python train.py --num_hidden_layers=11 --hidden_size=160 --n_experts=64 --experts_per_token=2 --d_expert=256 --d_shared_expert=0 --hidden_act="squared_relu" --moe_layers=[0, 1, 2, 3, 4, 5, 6, 7, 8, 9, 10] --router_score="sigmoid" --normalize_top_k=true --routed_scale=1.0 --balance_loss=0.00755 --balance_bias=false --router_bias=true --init_std_router=0.0194 --lr_router=0.000794 --num_attention_heads=2 --num_key_value_heads=2 --head_dim=64 --vocab_size=4096 --norm="layernorm" --norm_place="pre" --norm_eps=1e-06 --positions="rope" --rope_theta=37900.0 --rope_fraction=0.5 --qk_norm=false --attn_scale=0.125 --tie_word_embeddings=false --parallel_block=false --init="normal" --init_std_qkv=0.0395 --init_std_o=0.00844 --init_std_up=0.0395 --init_std_down=0.00844 --optimizer="soap_variant" --learning_rate=0.00684 --beta1=0.95 --beta2=0.98 --weight_decay=0.061 --lr_head=0.00648 --warmup_steps=200 --schedule="cos" --final_lr_fraction=0.0 --batch_tokens=[65536, 131072, 262144] --max_seq_len=1024 --doc_mask=true --train_tokens=624300000 --max_steps=4204 --dataset="wikipedia_en"
Below are experts of layer 2 (counted from 0) of a mixture-of-experts language model. Rows are named up (a neuron's input weights, with its number), down (a neuron's output weights, with its number) and show model dimensions 0-79. Each number is 128 + 24 x the weight over its row's rms, rounded and kept within 0 to 255. Numbers have three digits each.
Before each expert's rows: "mostly gets" lists some tokens that are sent to it at least half of the time. This comes from a sample of Wikipedia text that the model never trained on.

# expert 2
mostly gets: "k", "z", "l", "ad", " Al", "ak"
up0:149072119115101120151091123112125105150127082136122145103150139133169087139141145127099147100131137139148135161112139141138107122076144122123126108126181131074175140123142144127105103168140099111120145143121115133110153162136110127134094161
down0:110131156136120120149166160151136122147105122110123139157167123149142132140130094174110133174143130133164104103141145176143128156156105141163111098098124148088164080112134131174131127128143143152176114115097117090107146114092142133090138159
up1:094107171122126127103157117101154159136098136140120143127153111124065097123118136134118146127116091100130102180091139093141128125134127162091070139180132121129145148140108129155113140115113125110144113105112131127103155167122127121159157159
down1:117124111107150133124125108130100147128128115124161102134100133141097131122132096147140108124117126135108133159161095094182134103131126136133105112079129106135140129155090166121158047112096114135078140102168142149157100128100095162113128140
up2:125153177094142085123123129101135129093114146133135132123106152103131118127151139123128092192103137139125097120138169146084137132110147145131118119128136103137168093114092130185109099163121118142132116129167127136112160162134160118136124112
down2:168095105118126119129128116159136107128118120113114141183127107113108170129130139113157186137133113093101118147147137117107128137107130132138126132108147171109152114083137089139147145110125119069131168095131099147168106127122157155127143087

# expert 20
mostly gets: "a", "an", "h", "ar", "ara", "na"
up0:094094103153116115171157119125098118127127167136140172123116145172114134107094143169141110085144158117117100083132123142155109141140133105116131141110158153150141120097108124153166122129119158174117129109158129145080111079109113112105150124
down0:164096108114128138108118162122136156092117117114140140131158098111124145208133119195127118138103111135100125089130183113127175128110172090116133130153088110105127127174153064108120122120108111122137127092151132166147106118117096092163105139
up1:128151164161089123118115133089138149122092143095157106134144075094122117121086117116112110155148137119111168144135138148157207098100100130115115154174129140132132124155150112122115116142132127149164154148120159151163091151147121129121073160
down1:136110162110122139143106133132113125151133114103101167106154133129128149163100101111157170130108140103114104153104134111109084169104110136150150133100106119151098135108075145135166116125099147121103113132118139135133112123098160127152116129
up2:120147104112124099137110147102164121113125157130132147102157087173133184092120117188097104103104137147098109118135131127129124114102161111124092134105135143122131123166143115110132099165157100142107177115104118149147151147126182166108105167
down2:154130133109122110088127126162128147120124155157142164150126138110108143108121163095153113089093149098145146151148130125121118173093170161157171101116122116137085121128104137165103140109082106122136132111143113111175173108137132137164107125

# expert 48
mostly gets: "ine", "ric", "ey", "ina", "rit", " Commun"
up0:118127148120109138134112135151147129125109141132161141157104134131135125150089093105076133125143146145119115112169163160119130126154109138139140153145072132090119144177152151160073133147109123098157130147121168128159098112164147122137101141
down0:137136082108074094135146155113063101086148113138120164133105128078132127137141116140108150147138089129156144136138182122122121116171126120111112146097118137145095150139145114121138084121159123138081143113100130134152153095175132114105141145
up1:156170114107131132120124140084124130122148135152123143126126136166131139155199139129127147136156137125155090142120153177158164174163104122152097121136142121104128118131109118126170108130113090132103106162085160119113169124118080100110109126
down1:109156152168117105119136112109123135120153111163152111100157154163118174127107154122125121160112123156129138101135139111118117107146157110150160137138144141105125118123083101133121151112146138149187178124119121168157120127177126112093120123
up2:104150121132131112144158173107126139155129101103106091094175142091103121122174119131059167130129142076127165128126167150138114114131126073113133131166142141142138155100120084157115123156115114135144118105154132115124137127111155159103107079
down2:108165109151091126111127139161127128124153098120122139110121104105131122134120098142124110144117123096132091174099150158148109129104096152125140135126113086135120135101118121116115098107135108113153135155095136098105133162125132140087138191

# expert 28
mostly gets: " m", " National", " min", " Indian", " Green", " right"
up0:163163154112140146124169121147116181086117137101129116123113106143133117121144072122122097087156161147114139162128142113126121143132134133139144146117147094098099106111101135150136135157138106148088119159140133128128096108130102109107127128
down0:147093158159144116108093139159140100183083109122103123150121135134116168136119061144117136143146117133125124130089074120116126154126119135110165150122107120118146089115145119141162121135129167103159156179104187128117130137140149126115104089
up1:120125170128141100111118141117108121116131134128138104130125152133136140155084137142128118152129164144147091108151186143109146119129113137166173109141108156121129115096176083161126102146103137163104142149170134123138106106130125098110111139
down1:161116133126092123165116135124138129141114147163098071121129086122139122146121113156145151088169163163151109140086120140100111108139091088114086147117129145128099098151136163143172093098131144169161107149096129124115130156086099158117097192
up2:127105123095138118122135133093132174139079128123130125152153129129125067114135131070126165146097129156099142107113137142114151108149114137118131153105157119144103141152131139131079150163103131159129124128112170114131141144107115100183089157
down2:113145095118116116143117064115138126165125155118085131101117163093156106143162138120190146108156110107086126156119122106141132128123104114079127152125154117143119126119102179110108111133097120103148193140167160100113125080137125110120130115

# expert 40
mostly gets: ".", "s.", " =", ").", "es.", "a."
up0:104128155113140184129102115120140155134114150141111198105142143145086128112128149108142125143098162131126162115107124105149139108127175152144101153162126165099127132088133109167143145148181109116131130134170152101117131126104118156128101131
down0:190095130112114090092185158122124108160114157161165100128152116056142142093133128158129111141095124172132129146106136147145101130117130119129125119064135157132181149120132127110138145152119151138129114138130155125135110109123132123124143142
up1:108168169116140112087113134107124203107150142127108139104135128134119118107129124132116185175111153118098127110105113122134080150081094094120102109120079154164110172140135122130151120105131092147110136103102089157144159103133129145139107143
down1:185118123118109117109151158127110150137124113129142102110104150155111158124131144148110179131127106126162138106141162116123131121136103121159102182118105134100132134177109081144160152112114127120142148124135109162155122141124139126115136126
up2:155118150102160169113147150136129127136132126128129142123121169162155109149127103146089156157133148179140130102110084154122105137110191160135089156134130123123131120137104097162177154125164167135077108121071109119120135126140133115107104138
down2:118098118077155157166126139161133127165138144147119135117114145151093145127108106128157144117141109102151119139128119099122163141106149159129169126112104132149124160130124153088071155125099133141146151085160146137127115116130148113108114179

# expert 46
mostly gets: ";", ");", " 0;", " 2;", " 1;", "s;"
up0:155133122081093134089135101135113097127161121133157092159156167108127131120117160113113127148114155142114110111095141163200165132075190164100140128125119123115161118163125123121088088124144121151178153127109140128135143132130136138132148114
down0:125156089155157105098123152113102126148151147106080177150097164146126128139134066127153141085179117125148148119110147164090113110146107136114134122184121122153102153135117142118159156124128114127120143113149129139105172092134142128107124113
up1:107161120123143148142099127145134143152079124159105097174098125171096194120134102163114170108117125151156124137092146135142132127159141094153086066131087156085123124106161117098146133077138147145156157140130130157107132175133184148117150139
down1:108115128138102085164059123092135130126153114076123163137156157160126152144123140148129114118150154136126140132144137136163101124126110171086137156088134105147130151140094121140108097120126156120142134093159131137160134097113065107130133064
up2:177129137143148095130153123169083160124182125111135135087090138089170135134112144090081128124109144146112127127145130128132118124123129136179121121129081111160130119192136106103140137137085111151120129131123157080143163136087130106132087119
down2:148134159140141111076121087119116170108140147123144142126159129156128151148147118162155113122148135147141154185117166110142103127100142102175116117161117121102120120187136078140116145105132096151123107145123151116151110110158138130140177139

# expert 26
mostly gets: "B", "R", "C", "O", "S", "D"
up0:111124144140135175135105116107148160125119145087135182088094142135115146077195098137099132138130165122122098155148094112085157151121115101153128129077126154143093131152138130103136136125125115118146155121114128098096159112111137104094089134
down0:121113158149092108105122129165098163118130131154166114111096109129172129073161115082147145137102151188179142137114173147148128085167130120117114127155122092142134129121120081147155136066168107123087093156116124097123121112133106136127139156
up1:119161161118123163122160126133138140144125110094171135135117141127123142170123129155128138107107146140069092103107134133094131129126134089216117100134128134137149151096121135138090080114118111136150162170132115107129116114125138108142116131
down1:127097149108129103112128180146142130103157098114129160189132121114098124107129106144174159112127152120112078130086137140116169134138143135123145122102126127127129117058155107163126144166108119133165125141101158155131152135127150153123174110
up2:087163114116167130125151103113154087082179123160146167113116150111128088119186141087104165161108119143156105113130118129136129119149093104101133129098073108132119143145108145146066096129103095169115105133139166106122099136135141129126172092
down2:110120129142137157104125160178106189175095126143113157095120156128138129125131105142175130146115116110144132152136073114129131120107103127155102149163127122095219075137134100136121156116143147106108124107117084118125130177084109108139140136

# expert 17
mostly gets: " all", " up", " North", " Sw", " long", " Green"
up0:133134127090150103133091128147158141090137126132161163166117142083178142135129124164122152134124164152093114130138106157143180122112111115138161147083127087163092159126131074099141084121082119118094116148080113126130163104117122121120146149
down0:142084130109100167127140138105157147155089158165103150117130160115106119140128108123163138111132104087143119164118126110186149153112112218103099090127123119137151134161134124103098109123130098125100146087157117101153117104122132112124161131
up1:110143129133101128135107116115149121123118166119094133140133136149091125115104131168160127076118154164130121114129129146129131117179142132162095130100105129105168143146145096117171151157169154123091150162170085139132148108167140153144108127
down1:111085148110148120161102117150143135127149122109103121176112129112167120139118112085179117154112099117133139138121088054095135142106139135120174125167132117142128068113085135124164146168092075115135107150103168135152083121093178144162143130
up2:121138117156159161120107159104121120120141093121100128103164137161094121102099144120100144094105160151124111112124110118156074145103149104145126148112157130166116165118109138140113161139140112110158113146144106079168150126098111159122109180
down2:145110146128108122106114147109096140170113125120131108138135083076158146123139103100126139158131125111124131089127105133141136108141113124093155102112116154145130120161136141160184141115117151129091153134081132119174100144067145125080161142

# expert 56
mostly gets: ",", ":", "y,", "a,", "s:", "o,"
up0:095136157172089110124130109096157131144146159154134130174138127070145170154158134123143131140140124160121126101138112140107160075112109140129122137153122131109135138139148102130113123132112147146099148129159078123121117118144073125143114074
down0:161107113100131164132118184127130114109138118119109134105143094119144095116115197143110153131075143160119161158097098129154134150139137110159142099060136128117137156097100110138118124119087075137141146109123142103113105096080177143105102134
up1:126135121139082116154146106080125120107157135114116065104127095145110113110139109148092111138142114170134116124158105135149146138133145124114095141127167157146120151129118118157135067112171124136117132169130122114159167120172117096147123100
down1:151147126117134099131113141136121144159131133163084080125128136123121109137169082108087168129110129103142139151116120151164118107125119167116106164076121106124149125145140119113114117149122154079150120101183115169145141168080095131115158143
up2:125104146163103112123130099135130138121155143135145120126150150126139179122086149132129188133129149127076105069087100151144170129162118112129119077108123065124147108115127108156158163105135191139171124151126120135132167111129141160102168143
down2:107113091092146145099119178078152164148124117141105109165106111119100082151120075108129089157162103196162151137181185115134096123113164159159113128109116172136096171111144122080126115159112093165095131103114106133115130126136137144172120112

# expert 58
mostly gets: " dr", " land", " end", " det", " th", " turn"
up0:160147117180156142118168110126109150145097079103112156136109104147115123147147104131134104118138115113133132151099138128162122106121137109154102123190130167170150127124131124105121143151093126109122140147118119125130105157143125125132159078
down0:132129139151076120160104119142140082164128128131103166091141178113110086131119116096104121139112105144134170132100127106110107141119113140145180142160168128161132156142123136143114151102095138103125093092083128105126140121148127134131130132
up1:126123151140096125133131139167118168078125120123159151116156101109123088175148100107156136081115158140111100070172157152156126155117153153122080145094125146106104146131140137119114106110111136125133137145121125144112163091107134116149163089
down1:138118111079136141157119143163110124138111130109153146124125130161127175124128134128129120135149103103101098156100131104139106119139110140114116117123133162148124136114177129126114153113089128100120100072163143120160077145176123134145148098
up2:165134113094131182125150129122130152107119133082142133132104142158101118074138105166126116160124121133149150126144168094120169128158140162150119136157102113145097149137064149093123106122100147093151136139110143101113144128142125136123113115
down2:119101148113148124155062135138147140104110145138111087148102194124133150154183100105112141117078128134153146138146094165098120116113105102099136122141119127124176131140175129123112141123112117102115133138148130142138128157164150158105103129

# expert 5
mostly gets: " P", " B", " K", " N", " R", "d"
up0:151103144100143159171122156155143119132107145164144151166137121135114081130175139101115115129106154155113123110144104112132079124080125099119143205146141108153124092146146125096157123158123111105139157136121111129137124149119168147131156090
down0:125142107116133113124145126123134135177070130053176101106089157112142149133106143133183139150167120096119111131106125099139136117108106139107125112100124130104110150126118158133110107136132100171118081106126152141110126139128130116124179132
up1:121145115116157137101119125141159148117095107113143121110138109163129140128148174089122124099142120158155174113150075120114090159126152122120079114125154118066143134128161101120142141171069129154132104144124170138158153097118170111127084135
down1:120126117119108153124144103098135167102142160155131117111145141111086132119092106113099102141165174151136155172123145133095157128142087140124142135165133115148122137088176166197131182116119120114147140105115128098160160129111134159123163180
up2:118110159124119153155142108143140148128124095120163119127085122124124116160125100135173103147112181140145157126102144121168147153112157145149098110103133101142127166101122143153168114146147146118130111123144085157130096111075110141146154089
down2:125115106093121131157141120095125165136102170168151111128133161166168122162121105150146127132082130143164132165146142145121121109135120085091131104116109100090153140155112104119123130146155167108175110151116132144139138144110126169155116127

# expert 13
mostly gets: " ", "%", " r", " al", " cont", " pro"
up0:083130139193121148111075133100121102160153112094177081173126072164137143092138141168155154130094145114108145117140157122145141106100145161110129125139122100162110132101143115175090151111127127110139143108109145089109157161132128155128095178
down0:175076157109110159131116141105154161153116101152126130130109132110113126129131128059102123085100094153099150153138160123131166155168119121135096099166163164184096113151102120133118141143122171125070131122152145116162150102090104131098147165
up1:115140144081129159131158111120098088115117118119154140172141126160137123115098107141147120136119087173120110122143167171111115125113111137148162148111110082152100117178098082188178109160086149158131166102125118169130102133140109134125139058
down1:152116140119146135107126126110087118123131114108121136148122094129148151161114113161130145112120112162134146193104100121084144141138126139141155107105118086099147107096112111115103162106156136123112131083139132125087125145122128139138169127
up2:157159151092167084119113147128123187134105113112111117142115092134108068111131151184082136122117121135168120100127145143118145126088118125122120166134085145142134170122164152123129179114105099132142199143123132142149082109154131140134076123
down2:105117119136100149130105089099107111103193118107146109152147157125116129177102144089135126104149153100113115128122131136126136117115154132136098141166158105132168088146120114151139104143119132142098146085128092136172159152111122083104152163

# expert 41
mostly gets: " in", " for", " at", " with", " by", " on"
up0:137152144134147131154116098144112129170119110118113113120096157118139121150110130152162093095126167124166149128154099156126143085163149081136102134131117116092124096150138110142120114133148187136075111142130088127139110124158154145103112125
down0:147103135081098117110133127093151107126124156079135129106104116157153143121125073136095134124079138150135076164129174120118129121123128117091172139139123140122150140116081136107129108120100111141133148102137088125104147115123068122124153156
up1:143152136169097106087138120148126141143121095099119134090164115125124134120154145149131105136112177147163140133142141149122105097149148150137106144141107093128111182106142127111091128147082118149098093136082150127159100113154107103103124166
down1:126121129133082151150150151095089152119125123138097148152136113123130125095162150109129117158118173103155158087151119116141133099135131160167140125130151067148161136159153126114145156142145143123155112093112107091074094147104126109170128113
up2:134164083126132123117144073088113147106134177108157098129119143113115145123107118149133099104140148118090140129195103144109114112075162146152113155134100157152130103143137111124156130105133141097178143177128102110124166109190152124171104136
down2:102109092102125122097152164169151067141130143169130149107115120128147105122159105134118158124131119107175145162075137077139135134163124094137101124177094125130109094122138110121107128167109097150117116128126172098101111117123126140111137156

# expert 29
mostly gets: " South", " Le", " population", " Sal", " special", " particip"
up0:167154123105129120149112086099139121144145109123183108112096093161139157121107120097148137193135131156106112109122127131111115155111149090108186115080122152136131108090107086105136139116146094117125110147137137121181123122102151102166120136
down0:121133123130151107143134129121118135109116132131161118104177161119104123152123096156152150137121134140143099149103116109170110156134152156139108105127102149146146093139147104113125117145088092139095136156120120156106141174116092126128162163
up1:105119114120110148136070162143125136120118152141081167150170090109087161161055102129087179145127137138145173131113096132129119154103085124131096135126144127154133126136090087159076134093107132111152122148093131120146179149109094157153125138
down1:106096144162168103131145132128142130095125087152112115127115173130101114113186092121145094159100147130116114120103155146142144143115108152161124121179149093074115144106121121116177123167117102134101103131139148112065122156114129098087131100
up2:126159125126138088121179117132093118115109109098115061144152131143105123133154120194117181179142148121105134129144139153111135177146135112153155134108114089149093152143114087137110131147140123117106140114124089153144172128146117132119099136
down2:136148185144186157171160138104113141131158135156144102139101118124084102191163161140118150128106146121128146125132150103129126142124145176138098122138062103116130095093122113098140105128166132169144116144125123110162151122144095119092134126

# expert 34
mostly gets: " 2", " 9", " 0", " 6", " 1", " 7"
up0:110129144103092137115132132132154135157133129078153120133169151107133124139178116123137092128138139113114152123192127121152132170125140111135197142169056148144157108133129107130116096128116095144121122091103103100122129096133112148182121105
down0:099107100146110151164109152113116175130122136131139148093105140138137138096175132134078175118088128099142110134134118119088134087143102137125100137121134068151135124124111093133149137143160148137114151175139102141097083150090156177164161141
up1:134108087105108138165130145083130150166108156154136123134122176100133155139097110115091118112119168200113118139124137145114099186153118108133096122152096119143128090090177141072144117137129128092102073145112142141150138153124113117113131126
down1:156151118116111116140145164081138117143093156095152086136148123113151146142075136144159149129154161109165130153094070169159134158133151164130073121109099157136122147091153124125133173138095108132131116116147116135113166116102154102136150116
up2:130097153166110138132124160118166099122111137122140116166137085177089159138118129156088155122116129128126161085141123153135116159081124106072118115138113133146114121152140113141141120091119121133174119121180144140123152088090134097115095110
down2:151146088097092112157094134112114139162100164121151129102122096071117149161126097110106143131111127151137097150097109093127110095118126117133147153122135143146139131133147092131141117148143141159138163078101112123074127163144108178154158104

# expert 55
mostly gets: " first", " series", " most", " A", " Best", " sing"
up0:114170153100127127095091142106126138126159095113120104105099146136121108160143123164160131113124171094117172135097098134114097124158169152149123138171126172131133101129131129173155145132164091131107171110152143123174092130137114175143130101
down0:123124129171122130128166144123118152082160157110134148134111117100090139115128095120133103137142140120151120135158160105103156118110161087144132104154122092073094122129138074147131143119108156157155109120141160114125183169101137121153095088
up1:112155129113135130091082154118132165103172100136172111148149126126182121115126130152138123123124150134135075106086112145098133123108154133131155125119156116149116142121116136169081148151135086136109130160101150115097110125154152163142141150
down1:162086156125102099144072120137125121129148146109088150120179146143102151073132159123171120136152112133117144154114134121151109074147117151125120134124131137142087094110101143138127106162116081130127154138111112140117101129118136160152189138
up2:153105124117134122122108128118173139126120155117114121141088144086112139134131098103106107114150139158108122165102136115108156136147139136127098159137151194148175134094149118124089144109168108161106160103127111129134163153123083095176165160
down2:147119085085046103128107147129118148083108139097151136111084086115127145124075149099120114159159156158134177127094130140172125120091158117142108123129124139136110100105090118165097118111120103134106143089123100115117125114117133122143147127

# expert 35
mostly gets: " and", " as", " who", " which", " that", " but"
up0:105143155115118144134076131128124149095141124095178144125116135139108093091091130167104085104113146123102171076167166125109123142146119120132074132129101155173117163137175127142130093127137126120169134133153123140133137139158119153134110171
down0:117127163130093156138176151125127131159139129151131152136125195138123112119124129123146181143109129158113078107147126147135122130154111106114093120175166137110105084083115165106127158178106090138103102138096112115118152119110143162142109065
up1:143163157117112118172118121137125144079148192093138130087119122146116114161113185136083176082108156094149138104117179138101099168111116132114142093140144095077135136127110134157109099148114155112122128119145161132110145116157111145086159154
down1:112121116137090108131101135141095086167147093117106116134138176103151118091127113120171064140103127118152123108142106155177111129099103137141122123154127120160125145121120133119158131152144137084127127120124097125139075100047111128123083133
up2:142158122072144137134133129111088120147123089148165093137127110117136102159141142115127147112133136140165098131117156134114094114135154171102126140163110102143110113170139107155149110130147139137114136108129068141124109124172140099130171136
down2:106082138107108120102120154172171122115143147128082100157087200125141097109121131109125119110120113124138126125134127136119160136142135095140127117134136141107150105127147179137115138158132131132141121142131179111086142130114139167147096118

# expert 22
mostly gets: " of", " from", " been", " called", " was", "cient"
up0:123145139147128149134098092111097080118122120149127107128131143119126102153130135158124130140091061186132128097102148168144136117139141097115104102136089119177121133146194125151127122160146120168134113110126095182108131143153128133141112131
down0:107143133138109147119146094140117163127087131095115171167153174140091152123129129170142128139118141141132124159153128128119142121099181084143144146107095162182140125135139133162112076113133151150107126152146098097135085190098106131124106105
up1:092116125140133088135115161095098085106141151128148151115136098151123161105155143149130110121109128158159119132142149117150162127094136084124136129096128141070123119166151130109151121147173174127109160126174135120143119123160092110141117114
down1:167193177122150138150170124159140179134145073127123077072125119137106147162076127107131130104141139099148132144129103171126095121175138136107117126125123130150140157137111135126124158109129098113174085129092101120118143160117108138150104137
up2:104135145129123133134132108141144149126131156146136165123098100113104113116129140128148205121107121136123112124094152128176131142198143157165166098155171150126116140126124163113114104094151098142181137090116139174149150123132131160162111144
down2:127118102114113147139124123090098104155168130164104107148151143139141148110096135158058096151149124095117132116109068141104119128133107120117105147136120130145130119109143094169125137149141180121141175147132103134130134123152141113110133113

# expert 0
mostly gets: "ed", "s", "ated", "ied", "cted", "ited"
up0:159103132148123099107139072170117098134135139091079152109123124135092081114194123164150136170125186113127169135127147138124147135109119119128084171193147129131149128120154092172094150137156098102109154107131161112170096111137131133093112155
down0:142124100140118153162149137124089115150122127155052109084116136176152128118100099067135138167128110134129136155102157118143131156128125123136125124174144080107083119122102124167127127118103176154142137162144094135142089131149115144129120133
up1:181127111094156143136148114115134147117145156113134131078149134151088107129146111171131080099168136141119128095111094167120164133171132105123143116104129107130158110144140097096134109127130127116095116130139129134101160121144132093160127109
down1:165128101123091074139119122096105123193142119094142136115129130089118114151103107125144191139104107098154122158091136082141116115131122080125092089157099104143117110097144155166114139124103138133138146108101112167121158107135145120109130122
up2:128169157166148146117125124125142123131091155151142119118138135096095097127132129145097141117134116118132169148153106095145178137078093074114129135095126160139102198146140137139129144109108120094134165109134123146119124134106122133166152091
down2:094114106106126124105120130140075156111157105142138175159145133122120150132157123140086103146168112154138115132142141126121157142128126145130177121095119086123157108107140149133144130131146119096113102125127116126158107157114119114098175117

# expert 27
mostly gets: " to", "g", " g", " into", " can", " O"
up0:161110146120135116113112095095147150109141129076088155180182140145127110130155116121099071100102108133102123114123135092129149111088104105157117110088127151117106117150125106140148124145117090137144108155173127139103113109171127153129158136
down0:107152129152144143096142114154128128124138162160107129065118102131101159082111104168157140150140153129119160109147143130113134116176123133146123189102121159133179079096152148154088126102121106183115133096086127085158143088093126086098129150
up1:126154130123128134146107142155147157096175147099142123138101137119120144168114132099107174109089082142157137170128153089098144138095152140135122079182091144142079120178144135143111119159129131119139113130122058123123122132153146115117113145
down1:177102129107132098127139126117144100141116142144157123138110105109126102140135159123062123150154114119133121128138110100111132136127119115127157138144139148117147143128089178102108125162079118147135121137162103139152131126126078112104085194
up2:132127165088124125131110110128146144134134162112109126138117114151144101126137161166105111155140161122135139133112144131073164139112145101140135159177094195122106123118091140186108117155137197104149153139107135119125129109122171079109103143
down2:087114113158164126120155149115094168132110085116108149131154145129124081116139123104135135124159124067118133167094118136132109108146135136083113109147144103093143168127144152139146131100119133143109131145170132128145131102132129170105123127

# expert 19
mostly gets: " st", " s", " e", " acc", " h", " gu"
up0:127135115143138122104090111162093168105151104143176111158096127097108111134146103155117171121157152118081105128148117129123097149107150116118127131122135093139110095144168129141117138122189096142137161175076170102100093117144150117122125130
down0:100100111133138142163160147126144139143074126102160114146120108136165131140139124125130163142127124107156138103125106151149103130137115122153108146141131087135113154120139086171096114148172107169128147122149153097118133136111153124166129123
up1:077165136125108096109097123127148099106110129122134139069116091094141057116102163153126132088131092131131093154136129121128131150142126153122145118091092123154149182133156105150092095160155128136091117121131111130154149108107143142150140125
down1:140100152114129098161129098126160158092120148169177190118139120150115160126193133172149093117111116154097109136125155114115164161144116129096091133088132105129095121170132148168125092133164158128137095117118130106099120105099111124141179151
up2:160142114112100083110115137157077160145122114124110084181110160116084137133102098127110147106102123153106144171147117127113136110145171163095102144139128094132119146143092148150125122156150164137088186134135128133140094129159118111120084148
down2:121100121125108077118133140111080128142095163123129157155124129123145098095138058144133140115118151152130129185108127126131133145095142131131127163129101126086105154122105092112109123163168134136160112139116160130128163115141161084144144127